config.yaml
n_layer: 18
balance_loss: 0.00127
norm_eps: 1e-06
optimizer: "muon"
beta1: 0.93
dataset: "wikipedia_en"
Below are experts of layer 12 (counted from 0) of a mixture-of-experts language model. Rows are named router (the router's row for the expert), gate (a neuron's input weights, with its number), up (a neuron's input weights, with its number) and show model dimensions 0-111. Each number is 128 + 32 x the weight over its row's rms, rounded and kept within 0 to 255. Numbers have three digits each.
After each expert's rows: "gets" lists some tokens that make up at least twice as much of what it gets as of all text. This comes from a sample of Wikipedia text that the model never trained on. Tokens count by the router's weight.

# expert 39
router:177199184124074090147075142112145188082080159144154199119128178110196071110141128108090132129162180144108090121104166140160148139148180119077155131110111175108122163116073205068122136162125114134124132104185113092173141087159072106149131153100137118128094152115217055128191124142113125182172173094097132132154125158099169123095094148155
gate0:135111114149118140173085124133100137170148111185096103185155133166135119119138126102161135093203116127092119071107144126142123140097123090101159183102104174117142070073087146148114131176119119083113176170144127072141151094087231144133144078142140093101110077156144152119096124151123183088081151136071161098112068175066154112156110104112
up0:132135168136111107167112092108110132191127109109185110138068092136159127137104101129125109076149091158193114119095135032143117160148211132158063102126106094105165110096081171080094165122161132117197094155108138115070095127112139111083151137079173110095075136081136160131035120145101148135127153091085138160101135101142155073033112178086
gate1:118174185186117115129113153198078166116142159135114123130099098090122143134140099116086185119101134124088154153120196135124138118141056135128118060086107123125098123134128143111100109111097156114084197108160088150131130084073118110150144113098118137152168163144075174123129102095093113148072139131115168136172129177151142111121145095181
up1:175100126133151140060136114157146134153153114164167192176189040134137111169133105158149134092101129116147122137181158129108098169147095171121156181084144176167165104088197132090151132197148102222163089132160093110135081108172125102154146138114167086116102130145141173173148126133071146089128118093103139086138109170151119086147130125123
gets: " ", "0", "9", "–", "1", "2"

# expert 33
router:118173066107126161125155126135132162182139131076135091077183148097192169066139173123095147134144139125095074110183154110147082118163149186106133126144164074220106093064119111131190134178085135084137121063114092141119166132163082114107123112111103133094100181203164155087106105156144144129115168107113130068159114123134176157145155132155
gate0:087120069162162109124116108155085104101133165081120070129139180186161137107108153159112121071185133110082178135082135229197111120117131142146136116139086108159100080076116113185117135158149118075148129150181178165176111108089119132074127136073163131128121128141218122087052163073135123120103093160105102114171136156129204148102104146091
up0:121159125196165154111152144131235105092132108111200096091071149119094114118183116141164096163090133169116172125072127141156118166139160125129152117141152117132132060140168102115153117080125131059130076135092127145170131091151173103145126162068123126124114126056162075104134122132127177088130080148146107073160099147063210108158108108128
gate1:112125155174100121145077135159108157181132158111146144086113129167121079131161132084159094074170108170183122199171101126171098146201063112172158116094137130137185164164059056142042123181187164167155136118119117149096132115142071143150105100155127180169114140103112145093146174100092098146122150098131078146081123141085085160172091102105
up1:087183108057119063159192182118120114067141132016174153112097066058178148170148099153126135077128165084164097126166127108180203156131116100162121130077118123102111107113131112149125102152143107119120137077087114142103112137123117124093139126092131174171067111162167110193161085114085126113135153104130152188108108142078145089134188122033
gets: "0", "9", "8", "1", "2", "6"

# expert 1
router:095205141139187144159088151176100126132130159102155129094106098093203113098098058108116162129138105140108135094178083147149135111138139122196125100093170115135171123094110097111100158089159110113099153075132106075114133112089080096134169182142100145081065104167105098054114084109154107161117142201186109127111089111121122080061174134118
gate0:172144163097124188120108168146116114132144156095107156095128136134129143171153162165071207145180106149079098137134126107089111105101100147112201134139078089106123135099127076166111154175158129121140082179110071217135134200087078073170116135131108111119137164144139176057165143177119126152115110140153087147093091158076171165136138062119
up0:112071089131130157140162135150146159188134139065150152101140083103121143110093141146118173168127127111093095139149089107117125154109081117125108131094139057140126163086214173180169170153155120104116088117084162084175127095158165136108102117178147163141186097107089139141133146124122121157160148191055119078084128087123117195185180130197
gate1:106094140116133143121101106120073093115183153118147117130167105110164090134084148130165103181174217116103134108118122156130159118159150080145136113100025023143143108125113156194111082140148139166170167101118171062106124066121129165078148103109114056112104028118161149142098141165161107141153136099183134142098096183121188181045119171122
up1:099172137070159141155132096177089177109141116145088152139144143150130153145099117102164076177181102169135176091118167145153118103101118161166097083142120170134138148148110080112021125117148095126132153191128096136156145098076158120085097090077140114150144121129101120128159146133054061175141109133142178154136145131103161194121106107123
gets: "1", "2", "3", " ", "4", "5"

# expert 3
router:090130134210105102109150089141106095135169145138104140118103169191148113112128068074146109165129089128077154071162141141082104157159098154106139107152104143175121167156130123120120148135140091128116105085088101175143160107086189098115150094108100116136130123127088143192162069156073141114145122115119134086072154129097110132102132180107
gate0:112130080168083142114115127087176117155114149128138044153148155153093144090154055133148161133172051088110118080192090180124116155140135171125170099138140175182137206197104110140100134099087108090095069114119111222143113145132081091159120114066164130123177143126113173114098153083147196095127120108192179142101170104125106093155189118084
up0:204117121127180079105143181100141148116121142123155061126169135158150095100152173126200121119132141172105123150100122148117140134119154108179131064140126167136165151120157150111142113099162107122104146060114166083247138205108183116137128133117180136148152161148104140192090169122108060131131098151083138107135155164175157061130151124117
gate1:098083141178142114106074097144104147149139104118189138102106098156171094131129128079093204158111080130187167148176154168125197109147092106107140159120118172185103136125160129073135105106135116062067131129019178170110135166129139128083155176139129165103179122118136137170150159120190160090115134159180125140146127112137118142141088173124
up1:173156128046078180094128131165139153089171119091141069099140118162143133188143136082148126153130099115115208157107132111097177111149112102103096157118169074101078142088152142089095174148100149102135133195157134115081144115138111082109158163141131124106095137131131101178064126166121047146175126178083074148100103084105114115050182136117
gets: " of", " with", " by", " for", ",", " to"

# expert 61
router:143117131122122087181110152095146125121175135159119152122064085063161090135099128098130106102151118086118136126121152096153137089125081134111146118119149118112090096215157117087135150081100146050148128103152206158162148129169115108143127127165092128141142142111105107078177199100194156156153150089181109125143093121091173122103194131178
gate0:092078119158154137074216093094111169102111111129139140112158140169129135149131104097128134130095109200106129150150106191108140186111063089135170085080127101091086111127122172110085142159165132145111093103187100132083145131124126122088127140159123067145135159117114122184116123129109173154092105075158145192114180102177082144170131157108
up0:137098116137115141124169170134156217146117103103151153058096120165085085116078132147107127177198144149061095164099102160166097152114150178109139098128171110125115102071134141120192150156143116117109133124139108130176159135104079154150157084133101121097044119130158144045111127118110123092149133151117074193100116156152147154183139140134
gate1:081116149147149145128133152108137101104123059129125094125160080111181150112161162199155063135184103101061127158118115125141173129158171143144151124122177154127116134178121125080081127142138153158138122111147041093099115121160154143091090158134144072162112132092136121120114124155137143138099134042099139176172126133152122124143107151123
up1:193085104083141119135103103144087172137160079117146077132091099144130112169118161172151077106131074133137083129182153125126075112156083137149153119143088103175083166145059125082167113076024124087152122134108109157081074122145110119114136124155188150125083158143158124180101187063146170137148114101120146106076150052135146085112086160134
gets: " ", "1", "3", "2", "5", "4"

# expert 63
router:117171124082175108134147152075092073163093168118116167139078079116079119128165113127158196104143095063177096156116147187156137147088109146187151117134076119159106135165141150128100150137139117167155154126192103158119095104174132088162160104108135073183154142193140073169115135114109111148149119139113139131095132109090171112116141155149
gate0:111094170101209166142135114115174079122102163181111091131124131114105116132150175140162126165145100134163149121131183143161122134147120160154118121126140169130064189171075124133118090125136109160110181106131158100119122142178097045158092158162167090132130101191203151114071154143101106138046154128124122107117137179150242083103112142149
up0:112110124164132149124119168123124101069210137189169136123109136144148098130163087195141061150097152175135113086130034138115154145215135136102080123098152093122146177139138114093123144158118113203062099053089085152161111129142080138160137109107122138109079156077125148105150048168148139101082111167122149148129087114167118147169167094106
gate1:172099154123091126138075125154126109137098187143117100134137158154105138124123079134129160192092144106142097106156135111116161137165070168158076098103144173137135119166123093090121081056101139144117147090089088066092161147154146154110111115068076156115148129203141117103099169129182090120169071106129056161102101071191111113056135170158
up1:095135216102149184113065089151077074170139161081149182123066059138103118171099137103138169173153056116096096100140137073134189109139105175105075115136128127149123125069118124092110137072130133090135117152140118104160086177170089102155128162117162118096092165156161082112180100141146146150125121105111113190118144084101092142127179075198
gets: ",", ".", " that", " but", " However", " when"

# expert 18
router:077084107052153205080111145169161070057127202094069157107156183122160106116156129143166133195162158109132104127075097146152134110154069128169098178163160150145141092089118056150140145123162134127146152084133125153152130152134129131116127130145137080120095180112145103172171170106162088125154140068124132130175134134172086135137130095107
gate0:166115116156156125136151145182099099089136150090177139132185184179157091115099108139176151155137063173162122101099153095152159087226126167154117125092163097133200157087051129178128088140180171180095189145117170112148136121185167124071073089176168117112147123081139118087082090121161129081098128132132134085169186134130187182091104152104
up0:134183121161111194142139181158156131132158163132054136139137126174122109069125093156123116129133133192104151129106161122156191090084167141086094161153058135127135119111061154140081145067155138132076153130118114123132181109101178147131104145138122154121120130124109120118123158091095107132084168145147098151134174136096154142137128157161
gate1:151131144177117134167166155137094100111114159115164129169145174177141095084077096133136107135160157146082117193174103112126132095133103133142127131135119132106098102122097142121136213140161119098112157135124150100082133124143124113136100168159142122092074210056169097077106121145134080080111167115066067104126148147131153121148145110075
up1:130114146152131165138128194076139134145163196157115121080160141124163157121161120095191160179114109136117132147106138160095118138177137188099114062174147175126153153111113108089108065099162115135126190136141198191139109129109122161114129113118073110085101178211103158022121108126136143151153127119064102100119091153099092153134128103126
gets: "-", "\n", " United", " Al", " re", "'"

# expert 28
router:136115085119096080103110068126123116069154139160158176147165112136106154129152201108143153124195120109102163123137117124119141167168110131108139198127090156184120145126144122158156138171130133186133185131123097165133122174068098121147140205097116099164142157092145145148160146166109124150149114130202125064096148112089105126065104163110
gate0:190127196092100119112063154148127160103128166162115148104125179167132109175120204154070122127169131161098107115135126134122160119183171105097132170133121132172132072157161089151136128142173169092156091143118139113103223105125139138094098140130125045118134148171115141112153094178032083078063124091161145166144118096075071179149074134076
up0:098100098151092134157079166131075151204148143137076112088113146166161056118135126131134088164147107112131137145094120072151126143103175142113111088094092102152096130086122192173143093090142139085121102097116091176081079103109119162153114092162124117121184138154092119127141092089132133147113135141143174084067146122167067140112158105167
gate1:134172183126117098143152131173102115133177165136118139147165104134105115115120168164106131129149094183062151121145111131138178110167105150171140124126072104144175128131126109152114100145126155148100153153143202160090170164139113153181100162113149123143112111100131065153144137150184165162159103135150159146114098153066143106130071120144
up1:143040187153106139105110138101113100126115153148153130188106144163121163212123195172125075141135101114127181130094127144060154136119136102161097140200176168136097082122134110121127169147091128177132122104094136170121089115188093142116112103146128107176158101064141119205089168148103130126192163064125104163136102155119143103111074087147
gets: " |", "|", "\n", ";", " —;", "=="

# expert 43
router:115171065158137157154127152163136116114122175136130131050142146167142126104155090121124139191145167155085143158122136120160124108079154105105128092137094095106088160148158112089124127082069082118121138148133173097135134112150166125136128098087153123157151160124160161126107084131131158178121110138102117070109189182114176101098133173120
gate0:120175094144110106153150125113106194114093112161162169126100088100087068138122108106165104100133121143143214189122136077170125116187121155158153108129163173129127144145117157091183104075167117122142176135104190138122141180172116170111116062150115106156121173113129121122180182159170097062141098140123049076097122169120102104093151151170
up0:133108193076150169124112153095168109091138158108171151109197170157153117152116160149094145182075108112096104166179109165159075122111165142120082127145106143173118153103142129133087136120175165135128102154115144166159087149073134108118113112070198144122152108105109142091088173166154152166127143045129179138201141131091170184092182154147
gate1:115147152126144102139099123126152173140120183107130108092122161147140147105129071159101105193154110107120150139162079063104130204134129126150113146134093139129080097113095114152108087090080137140129135110147076119133095154157104134174083135116115121159157155107104133119159170162103149126139072132104109130136095116230160207174146095110
up1:078139136162100145153116118161143143098112113113212097139136115132158088110111180107073174133133127075168161041089158116130119073119091166060123086171136150191096161137114124134089161124193104175083059107110083174146148110145153149118096111167073117145171053151125133105079087104115101183164164115124120113077120107127155087146084101130
gets: " |", "-", ",", " and", "|", ":"

# expert 55
router:160174186086083106114144182109172069128134162077091118099123176124161131115153102116158129142099165136049181116145078128066097153129169093105187146162141158085112133147231152171085166146143095128052139120155071151117064119086186124152165168099165094103095163097149094119084058110135135149113163152096126147170062171141094070108108118126
gate0:187116136136081116172144118100177146096107174190100099190102153131123116115088099167101125150117096137118110110093130077142092130123136122114188182166162186161114136176189173124075136154143122093148142149156170131120091097100186103168098169131131106082107147157135043104080125116128180155114106149143139158136131148111108111115120113157
up0:146181146120111124108234075149128147110118176115075104112106144090099167099133138166140080160121185125154070138104109114153117127116121090163106142087128093167079118147062150197068103164120106104089143112084113113124129065101144130105144121136105114147104059197156108130166136140146093114121085098169189126088201141107095145124120164112
gate1:131178147137118107108145141151101083108130115108101099144108129141130138118065085099089132206063090087162163124079127120093092048163104127061088111115123112155175123217106157096123081148098146147109162107091114129184156149125099131095102153047104099144157120138065132077140082093087099093131155135126173126148119105053161073112160108129
up1:097114154148053058130149100151123136134080169111147111124073126151144113121107095084179090177169167105118127091104157140158141079145085144136086091157210140152137165159063100171140091144210106131143159149148152094108146107149126146094143125176078176135133127137127117164091195152110139082119089119149087157125158125208124181146155075088
gets: " the", " The", "s", " his", "The", " its"

# expert 29
router:152145143130154150100107158144129135118117133141079158111100104152107095101105166140118156112130130177119186115136140163148111145118191157138166214073129068118079104132112155078174097120073060129146075111146154117144095051151118063159146108144105104108094102075067127165127186106137177165126128084108071165183151159147115135068219129183
gate0:152081146129071126137168117102149113143102155112112159034087153087100158104157205190160164136071119099151158166147165196059136077129153100151009153124098149142133093098117067073166127137069161126160098138168131142134157112095135148146139082187121114078118089128174122133092091176130085156101139066138063181127147120178085235135143163140
up0:137159125090126167145101129117134097138120101129110155130101097133154099083141109128131113094109146052139149111111140101148101103156100121125064139095109151135111132097137128116081178127212145098191112154083120120059042120164090116080161154119099115110103137114136172154124221124128168136111123164106125149102120106138139142072138093084
gate1:136114134065080136147134152199114114152112132101077136142070142146129096061133108110131147158147124162157128190174126134124107142125195140111170167134096186166122083174081131141112067110173156147084140142132142123135091128081073129141121130140149134091094139206119146096148169109165143172169148121129112176175135114183178105154192066169
up1:133149155106125092203139161151122103135089122131103123162137116104149157124102075126170060105076183096121129204111129113134134131173113083080176111090087103119103121088081177128117125055114149150153094091117159122152069079142184123166138141174115124097156093112100134128109130095183089188138155114111192080078127172160150091113089073087
gets: " ", "1", "–", "2", " (", "3"

# expert 37
router:182108138135103129083129133174195168085109162080147081117069177121120151150152156146154097173067144075096144129129084158123121179128182125148162098208141131123144135118176202156060143112143064156066095085098128146123138144148145130138176145089139119111126187108076126096127162138114155122176128169108126152143117156122101085145097160195
gate0:168135130089180137123131156122145164095140158091141070120138173109063132169136077173116140105159099160095111086145105127116076150043105162211116166114131174140168139116124076132190127138125136131131211123219128135160143109197087129082113091165160093083135168171114165132097098113117162074176104156135093121084162136169146181132107083128
up0:105073069067149075154155068223114121127087176138156111096115095147116092175100106122155138125119107131143084103158120031183102133116124140140138127122142128095106092104168079175091100130164130187104157157126064162081149133100108122088123115151091146121124083130174124128134148098081186113150097136136192127126149102077083085163143128157
gate1:143120156075196139147146182121116087161144168090141136176151138176104118135174090133076139147168184177116096073173164130078116189141112129129148091145172165160126137106144106089180134151106137132100156078129083165101117126169113097093105111160162185161123085105098138101116104185102106176191151103118147178141174198142097107159123104152
up1:161121130205178185052147122075153131090111159104152105144122140154153122165092153141137121150085109142121091100151115141103051149153134165112150159142156108083139084143134155060153148083099145145145095081131175169101128116161098110141129111085137106120147155181114093104155106132125113113184123085128119148119158120152109097086182141165
gets: " the", " a", " The", " his", "The", "s"

# expert 11
router:148136098165088165132086143141165117106159083210160142126137115106156135106089125091181131125142110130118055185119186121066124121150175065140102174114152113184134081133171132104118182103117086161048206097114074105090151134081131151142153137100081148156134167100155138108114106180057126164162100159119104096101129103197147098083190162143
gate0:072105120147077089148190075144122125201086127157132135124106161136125152143131139090150139116096081088092102100120109177099130138104205091158105137109136163153136154147107153136083155122111156119108086081124179146146186074124073136116075130103136163141135141095118097136137163107124089063106137156149154150078125100132160077098148102100
up0:146114120138169160102055154135114147142098110082175135146164174105099101128165111145169122145169161095170113167137182115101161101090110138203134127103123134097154127142100166180094131107142115111166138186184189095149150084115080130115150093132154143108165100138150154114133165070129092094103131135123090179162208161132107117147137155115
gate1:184155184120154108149105185158126147114146162112120153098135188184130138131170125124080120089140135089165118076147099138117105130057110140082115106138138140129155122104121102130125110154092166149079146153155190166221098143113105070120096059086139153094121122099127121093099139127100108121141126130172053098090133115113124113068098137126
up1:099081111126145093072122153079156186192155101085095096183126135133211125121117137103102171090146135124102125123112119054133102105112108124120142169114069094119203099138143102199110158147111159162097128134119104099149146098112116146138165089132140112140159105104120166137181123122117141152112119127096151159130140091142118197172135113133
gets: " was", " is", " to", " were", " are", " be"

# expert 5
router:158149161127093145091082131122215097080170093121152127151122091114159139156149110072131100184117146133120148125140089198077082087150108095164172119103153091120128125121179083185058094181166096114114119165071121132113178177078145122141177136176146158168172126134171106141161077140163120152122135208128124154162161134121109155122170119110
gate0:126095157143097080111123176187153122165109100086146166141125130099130135086115095121172138211131086116048187110156114091124126173096127147140133155157096124133119154126130117113135149135204170143115118115142128139071160121132152136160099092124124202148095103156200085128126157096074151106181132159121177164162111064113123123110117124060
up0:069095100153122189111141151164078218088131113100062163118118141154117133077099093073103153144102157111106148143133143128130133112159123086166122129103174125120104166126148104157175173089142186150176126144118152138109177108104134137153122118145098095131171158100118124102073095127155086123116133104158094090132117127174140139162146140129
gate1:102151072137123140175167119107101076106203113118151133156121195126173138150156099082079059137081136104097147129105123149085164113106105158114179142144152164117146211114096117130073148057124108094144133116088148154130092111156066131207104134119064153105096149138161111164056115072064118087170113123051144140179106099128102144130158134192
up1:134098076166110156172148118140135116138145113097124172105157162083111163140128072117133084138096156109080123143135136128106061156175121094155141147190121088181137121110104092142093076175130151050183156095128100187179178198114124083126117132179159093122110152179075128089083132112138214167165163101177066112085152116126207115140121179100
gets: " and", " to", ",", " of", " for", " not"

# expert 26
router:135138089062123115101110160179134121092151187131182063128152169147124139109136157089149165139156128135136167075093100116085136086159151197097154108110080111134112134139128175122086176232166124132108115120097132153122090127124154138151151175126139149095149079146119104143149076140113211167144195103159128112139144128121094070052166157144
gate0:170124157147129149107143142078160055102176160079161129171173123110101149163167165140151154196086110105067128072074120108177137199139146122134124156121095128170157137112102139127149109124158131087104134105135163113137131241161138143114117048073152095097111134160102103178099169112106154174155129143166086113153134093139130113162107129203
up0:111124125142171102093130084187149139133157084168163095149167091112142117129090163143155143143150131192152128156136169104131191135114119126101078100164094201106159081138149166079127094106136124143108124062106093042151127154174143152035132063124123143145106126129088129213075144103123161154170133142093127104144145153159135154171115074137
gate1:135119160097114128104070135132081125132114106139115074141134144112114124139185179138078111123144116104149159142158133103144117120143081143140112111184132157099131103177171177161136055147149140121159129033047108123108152188119145133142113178083095152136122107084116104124086166148097120137156109128169091135163120149165049138169112159177
up1:127104101061126166117141187152131098103188112129130156134134122101099140161155119124123121135151151159088089133162099136150132170140148106090159119098116135088145158090120122111118140150157112149162080156165171098103166102158159110109106079169109090090101172163128179135082060134146086092166132110149117101099107129123177127175129161158
gets: " the", " |", " The", "The", ";", " League"

# expert 13
router:106139100079149067151110155129063119078139173092201161089117098154129117150103118185118075100131149156159137122127099080147203139149154155102119143181164083097072154174157088111133087119140098172133072133200141128108084120141131124090128124116121106144152152117145126124131140165143150136099179150132178165131159104124150169103131117077
gate0:118098177089184186114145098194146119136080133133144092133136126110156102179101157151090144090155130166186131111117079074105081123202136111148138176085109132129123112125110149073086152122168129094102127123064110058146109090125117127157091128133166118067133102078161161083152109163136186151125183121093169163094133141099121051150162158124
up0:123118102122140152120141123170132181104131171134132097149136098177111141098162163125189118165129144176169108122148143122129083129152134112102135159133083119109086105116166152137133099062137142110073117198129096153166095089108163165036115098176181146095181107121105147148133097132109113139110126039087177128057089094101147080137116127142
gate1:124127093149148095150093148159125130164141198073129152098124120157150086126128102104210133085123093160131157094172164167159110098103144123122178120199089153147160163152083060108113123128136125170071127122148100149116156145100141159128113098092066112177117092141095118149163122121113164122128139091122108113163160112140161134167141133099
up1:141165180136102122140129108135145109151116099162117128202140114103134081090151123190134155095142143132158141117146092120118169129099139151147125140127175149095100143096070132137151185095112139101122158117158075098132169155138079134124103165098118171165097168156202109135186106060140118164115176113125099151122121109131190104179208087136
gets: " |", " \"", "|", " New", " The", " South"

# expert 41
router:129162165168090139152099121120114100152104129067133109075152128121123123084183167162156133132092136106159075095034142145140088122159163064153055162138168133103115135126126191111109109069139117087175143144098162108084137173169130175178111122197120123135171118160160136147111131117147193154138052071133144085159189078114109112110154157129
gate0:133210087039100105113142131164123175062202115146140113165090116131130156115165127143140086138102071159151085091148065143144097097132170133104161128073108200113110135093117121107140176144090093127090117045102174104172113126113047129141103104101126142196206113179076152131059122134175139137051188130101145138105127133154143135114106136115
up0:184081099059101116064111162141116164077119146139113168177186107059122161135123151122093120098155147131127108120135111081092134155109171139187123191173157111134128165153136122150118124094120133062088109116160091191172151145117139167089113141185183168132154125146080106147062131137177058118146137128129163091078158108118155111059107190139
gate1:065110174143143205120120122082094087106175078121105155088144164188146139087137120128104126152149142131065144109168170087158129143122120185138171161072160142155110127128125130157099114099108163170086141130135171070058129109106172147143120144145162108204130115166132170122137172174160170127117097090092146100140120075097129109110152146108
up1:089120124069116139135128112077078113129151107147166135084079125178155117120068166110127101119182128134086113155100165117085115160155113060128104099154117152159110165151111102130168190113100156081129162099130094120087102179154129130133109127185156046137168123110156162161140129131070157183149143116090106089157136092155135043115166175124
gets: "0", "9", "2", "1", "8", "6"

# expert 21
router:157114141130096125161079112117184096071175149129155136160214102149100124118165124132093159167111159141189085143147151172182141140150157129113120085192116105168117169128105103167117139119149117095132152129125139104068084152143157143167109105100130051155151131150133152115093079093152120132095115091115121187103138133119142112073176159129
gate0:183128152028161167169217145109133096121172153166122127112133117127103136132168143173133077164130122134091076112160111127133179218173108115075145138140159085112099073113168104155093137195196153123160087140103155114085146122108096114129073099168123093123149126109120093107128151104117138140087100175087077137102161108127066139163116102102
up0:163155146108137098105083094171092093097090131119111148149126088160113149153136182165100131113143165171112140146148159087081151136193157137145171168151119131125115111096109173171119091089126109139129152138120106174118164121158149170108124091140127147094132103142158189129070119135108156122070067103143084130161122097159163164162120122105
gate1:162119099151138139176144135110114113049118177141178149132152174150083184136153142123157134076128187096116071158104105113124092139105128114162142132105112112108088144165182137164130117070126160093073126133122111092069110129153137077119122118116142139166105164080168070090081120133132123107142138075127166142161129134121117150131143097087
up1:136112144150120090064164095145098123117110108133146171095116063089152104107132113104118112152163142180144069093127113124145133165171110148185150092128160149139157186129148122106187084119134134124077086127125093071151113149146126127152133164131102102094135098166084099085171120120107134138200118104132151166147089120136112085164110120143
gets: ".", " |", "\n", ")", "==", ")."

# expert 59
router:114109136119095112134122105155139183110128114113102139033169210137150136152110134086090105146123135149140120087158176167148110121081195065117139131081108161133104163146116171068108112153089096152089160088122138104105135098142084088092134146192133112156165149234134110123104158122165157070169077152133116135194159183153126113076099206125
gate0:142145121061167152162162147048145087132069117108136106049112153109143142092150075135182111121147114134119180126139133077071091141092093160219145084172115144189064097146118147070092165139144145104122140113109186173137111165113174113099079146109115188171154107133137171120115127099147131093174067143120157131121134084051129123099151179174
up0:165129129162135092114116152098105176120093125130127124127147064115179089163112143090160088152141120134138113161183083066150142166158195129187091155167184162111126134150153066133139100168190125169079175108084084156114170149158088116135090117089056084107176082105100155118144091159098148174112150160091136142098129155120106040073143186119
gate1:055125199069190086148130164111145134165155161132146117096141135125148128155147101147111113096119159093135073118123196128160107224175151112164155120103131073130154175109114105077119165171178162088126121075154112179161160174159134095145107130127140113119151122085140201067123134142130132091115103109155203149119095103195115081152097102109
up1:138108085125135117144061154173109102120119118117142139172108119155164128112122116151151151103116137115135093124143092110159118094101183168150156162075112129151119092078126125049131079157097118162116150072174138108072134165123112090192107199093120118098130129144172185107145147096137113105135111108163128177120099108131155063178072152142
gets: " |", ",", "|", ";", " at", ":"

# expert 32
router:094147182148088120154172125103083136122115166109104079197141136142085150140129104124134114175100111089133123164077170152121090180153167170104157147124127193130095074128094161064127148138113121120101163158130114145096125142116098086188118127161078115085098102132213143165168087091073105109143092124136152117129045091055085139150130072108
gate0:164181130105158116068176143159108097134098148090150153154141180107128111113132144178195096088118139124151140105154151125111140123144172109142139140108172169106159136106094171120112097106112153104150159064090072181168116127088115140127116112146126119130146071176132124156164132168134083120164159157164141150189178098108174169154152179172
up0:113094167089136165178145142113138182120154108170104204196090155100177120138139150122145117106113138077141118147103154158096195093081108125110128133139133178148106190116119091161154140101150153096164065123160137205174081113125075177126132117119134189083120112143175138098132114146148098187099107115157114094108114179124111078174111166143
gate1:150093143088171134103120101125206123163125121116131160116108099156110133066143071131141122095095137080153160140127122114114138119122118085117149072059139107134134107173069142097158064107128151143139106080128079180086165129161136115117140134178131078179170089174133120139138159087122122168112089146157102155134083091094116147161100113133
up1:155129119145181182137093094141197087130087089145096115175060096135110054199097105089202097142121141137126116118068133087118145125145111102120124114141126088136100066120125150129121118121117068122117079179116128202094093186070147118106135091126093099137161108164130090117114133033155131126112140158146116129101100104133126136118143085172
gets: "\n", ".", " \"", "V", "O", "E"

# expert 58
router:106150097143113075168141166193148120065169094215121142178147046057071073101139106060154132109164143128161117108204107177111170105114119107133117114101145106168086132091103159163104193136111118136086143100132108047127092084099172073124126181104142104123090110144114117129120044190137110093150158161107123123144190151063143175143094145101
gate0:146140131138094151148097120130180075097131194136141154112133127059075134078168060025137087188092191114110074182040118117124134159101141104177203123169110048094085122119091133129095106143112198196174150133161101183152119125128206111168087126135144149093133083142112138125114132130148107098146116148149113129149142154149129178100112105130
up0:131130118134091124139059081154103108120147147096146191192187169145135133140096113114125076124130159140138147111120158140136061098150156124095207090111100191111096098184193171113146097091178133104103116159098115123139109074151071117122109152136155081096112108110159153132134163143101150123123089144139128148153104095110164130141145173124
gate1:121137130133128086116132147119080110112099153087159123170124124092142074184104095110105171128109100136157100122162133061164148126100125177081088130136142171146131127109127118120122141112134145125170127076101176040180121131106114099188123145139109135140157163136111125174129151125061154154085169123122144130095119085159073233141168178097
up1:129166120131089149126148069172087150154157137183139093125132165125070231151154136114124152172082113132167053130144131191149078147184091198136129106160106183121137156117113124109051115152154113185075101096121183169145126127125163117057087119120121153104155110153135115135141111125168155093118162114217117138109173142134128125138101125070
gets: " |", "|", "-", " -", ";", ":"

# expert 22
router:097098113138166101148159112174125169145072171161135181104103050134086135156145106089088082151124133112097128125073091102163136143125149141149098091154154162163095161105087071134096089164129128132134122083134133103099088191106104134110111083112134173120143138107130217171136087159136107129075165120142129094112063163097104096116153105106
gate0:122155148129047104106182112131088174121148130126111151125082134129164120087125145196142061130119108076120165107136101107198134154172165083083130147161059154151130121146098166113136184112128129100091109052118126181108124096106117130166113146135188215133156135110144140121193083143206093120145103158102082100119120186123164084117134134075
up0:091160103164134130100103149155088102135122076152093125101136118117080162149131130100114129123100086137069143108171149180063147136116142134120132122182140055099118133152144124115109144077117127156109092117088094055084116136110093060127123194112185098148170112156113099146098121165098138068077137115169096108102113140114196182138110070179
gate1:151143070100079155137123143179064103118134150131041067131106202176187151186131131109072163103126088167155135178146128132187153096111108130052152110120147111138149149080056087153139061144092104126150108095143185112113065131128125103179128134106120095144147159102169102143135081141141094103169130081120106137141093121202112169138148167110
up1:147097166097183128119151123094151085121150084147095170157174156161174132092134133134089179098118195143167121189102072107167100062172101119115138160122144107130105177230172101124144116121119155146086157140104118164132154125141141127196138156134162087137055165165185127100088070140195108164085158126137141158123117136157126130097109111156
gets: "\n", " Sh", " sh", "sh", " tr", "=="